Below are experts of layer 6 (counted from 0) of a mixture-of-experts language model. Rows are named router (the router's row for the expert), down (a neuron's output weights, with its number) and show model dimensions 0-191. Each number is 200 + 40 x the weight over its row's rms, rounded and kept within 0 to 999.
Before each expert's rows: a language model's description of what the expert responds to. This comes from a sample of Wikipedia text that the model never trained on.

# expert 13
Description: Names in film credits
router,186,259,140,178,194,211,170,129,186,209,214,189,189,133,176,223,234,176,175,256,219,217,213,192,236,258,199,165,214,158,242,249,194,139,205,188,160,146,214,177,173,241,209,203,236,249,216,256,123,198,235,177,253,247,207,147,137,166,268,299,151,180,173,73,193,149,275,104,254,231,194,126,190,239,218,137,194,132,196,242,202,189,227,185,274,181,246,173,282,182,310,176,218,191,197,166,207,224,204,196,161,158,221,188,185,157,208,186,136,161,182,254,186,163,198,156,247,206,215,228,178,168,210,171,225,203,191,163,250,166,244,172,163,277,149,181,189,227,240,228,161,256,207,208,227,221,171,195,228,256,249,208,285,207,233,217,231,177,168,218,184,171,236,200,234,250,213,277,174,162,266,194,232,164,223,163,232,176,238,307,175,178,180,147,202,207,175,223,192,186,249,290
down0,160,227,265,238,164,177,98,160,314,148,235,159,153,194,188,316,207,175,158,179,146,227,212,162,227,182,109,167,202,199,172,216,255,195,269,225,152,209,177,169,280,187,213,213,166,242,199,168,165,201,205,179,199,228,169,186,122,159,193,212,186,186,197,203,168,204,171,281,161,169,238,213,150,217,126,226,162,130,246,240,205,217,204,146,209,213,231,205,210,246,240,218,258,203,225,151,182,146,208,180,203,209,155,203,146,193,233,178,194,193,174,212,218,163,201,163,188,168,214,93,197,219,199,177,217,262,195,223,173,180,183,183,189,267,167,216,218,234,132,135,174,250,239,202,318,187,205,123,239,252,181,217,229,209,153,205,202,147,232,185,239,188,207,239,228,198,252,301,168,240,192,186,201,207,152,221,133,209,103,214,219,150,239,183,183,169,227,242,319,187,221,158

# expert 47
Description: Sports-bio modifiers
router,196,98,206,206,188,282,220,193,143,193,239,228,171,235,244,183,213,146,141,148,179,167,201,201,184,261,143,238,245,240,268,281,259,212,215,281,205,279,226,181,240,212,195,247,133,229,184,232,191,188,213,190,186,215,183,235,187,237,202,194,246,208,169,178,148,232,227,257,164,205,199,288,242,201,205,206,240,236,204,202,181,157,223,248,232,177,263,170,215,194,235,225,199,154,188,191,204,240,257,158,251,192,144,181,193,165,214,198,240,242,252,214,223,196,152,269,220,214,222,187,233,195,122,190,174,252,176,206,195,146,259,268,204,218,177,102,244,250,202,257,315,148,178,229,200,207,277,135,248,201,215,213,232,214,215,246,208,205,244,266,237,226,170,215,251,142,155,194,210,159,269,217,211,263,227,182,251,216,220,132,230,191,153,153,256,238,224,304,252,198,116,193
down0,176,187,176,181,211,261,221,194,203,138,250,239,273,270,237,153,211,254,125,200,220,205,203,248,232,277,176,154,228,160,175,176,190,140,127,251,261,199,146,287,146,181,197,245,250,139,154,162,151,266,225,198,173,193,165,211,195,209,208,180,240,249,269,211,194,151,241,241,142,184,229,220,177,220,170,215,224,142,248,181,177,213,201,207,154,158,216,204,199,219,199,251,188,249,195,139,135,245,186,231,206,161,156,256,222,199,237,212,169,168,204,184,198,204,196,215,234,259,91,262,167,181,198,223,147,184,221,234,236,350,209,295,143,305,240,162,202,140,214,215,172,192,240,198,182,243,191,203,205,184,205,249,155,254,196,213,166,194,204,239,208,172,177,192,187,204,220,207,228,174,217,248,216,147,251,282,159,243,199,188,201,213,219,114,127,205,180,224,178,254,222,123

# expert 22
Description: Clause links, time-phrase ends
router,176,167,158,238,202,230,258,175,213,239,134,47,199,172,286,189,159,180,252,237,159,237,161,195,209,264,135,190,157,248,203,250,145,268,232,268,212,193,176,209,108,157,239,187,175,191,139,203,214,158,207,185,207,229,192,232,184,166,230,209,267,144,222,222,209,152,133,230,174,216,189,176,181,244,224,232,224,240,232,188,196,194,201,225,208,258,211,276,178,122,175,144,255,232,213,212,240,179,255,188,150,250,229,256,163,218,171,169,200,206,273,235,255,204,158,191,225,190,241,222,213,213,204,192,199,188,175,281,254,136,236,174,201,279,206,195,134,246,293,209,236,260,207,252,163,221,256,196,206,175,119,221,206,207,137,206,138,149,225,143,233,211,237,265,226,165,190,212,216,277,201,176,179,187,253,211,138,215,231,189,228,225,146,182,227,147,254,242,243,233,238,203
down0,297,211,204,208,202,316,235,194,240,184,243,220,200,243,136,219,248,180,146,212,244,238,220,182,171,224,190,190,162,244,210,162,138,238,180,163,210,212,253,208,233,259,159,225,183,160,185,173,226,158,232,233,185,158,193,277,150,265,153,243,193,233,245,187,216,207,173,215,220,209,210,199,196,232,185,213,234,216,222,172,215,224,219,181,230,141,207,291,227,242,132,241,234,176,205,182,180,198,259,177,260,244,150,239,195,188,198,264,191,216,235,279,235,132,230,182,245,211,196,376,227,194,151,236,129,204,211,150,220,205,190,210,213,265,232,213,190,196,207,292,201,252,183,184,184,187,148,205,160,176,172,211,181,229,212,179,207,235,226,193,135,312,181,259,173,286,181,203,122,207,279,223,185,117,211,169,160,208,182,247,215,194,245,187,119,153,222,139,190,196,222,159

# expert 31
Description: Sports season terms
router,184,155,119,256,207,183,188,219,145,190,144,209,154,146,212,161,258,196,175,215,185,145,206,158,201,233,95,236,196,198,239,254,201,253,223,253,208,172,181,131,232,175,262,221,248,214,146,187,150,147,219,157,178,263,222,214,207,175,185,159,218,138,221,212,211,243,216,222,242,234,165,217,240,244,244,164,302,260,180,130,237,250,216,160,160,211,184,191,163,153,157,206,240,243,209,220,197,228,177,229,220,223,253,206,266,123,150,205,204,201,226,186,251,124,134,160,249,215,242,228,209,175,103,148,211,178,184,242,271,172,209,209,245,118,254,161,196,203,248,254,210,118,214,266,249,278,212,206,171,165,212,276,240,219,164,204,195,173,189,255,247,192,154,268,256,100,155,215,214,164,201,154,175,179,197,199,172,199,201,180,203,263,162,193,232,187,261,217,265,181,200,183
down0,174,181,222,203,214,226,277,206,160,154,189,191,149,168,184,211,305,211,286,85,238,167,142,205,242,204,289,230,271,182,264,179,191,233,185,272,203,224,159,186,243,178,182,160,232,257,184,202,190,152,202,142,167,225,239,261,239,280,202,244,198,188,218,178,229,154,157,246,215,201,177,194,209,296,223,194,193,193,169,212,193,196,218,221,236,136,164,183,162,216,192,233,234,199,136,171,204,238,214,182,175,217,194,255,234,211,170,202,158,180,236,173,135,190,187,178,246,212,135,260,188,180,187,215,118,199,209,216,142,148,268,187,209,168,235,179,175,172,171,168,223,242,194,203,219,166,131,150,207,137,260,282,133,224,145,320,129,285,166,261,267,189,169,205,238,180,195,151,211,186,113,244,167,197,175,163,171,253,191,208,214,217,252,224,216,177,197,267,179,184,188,245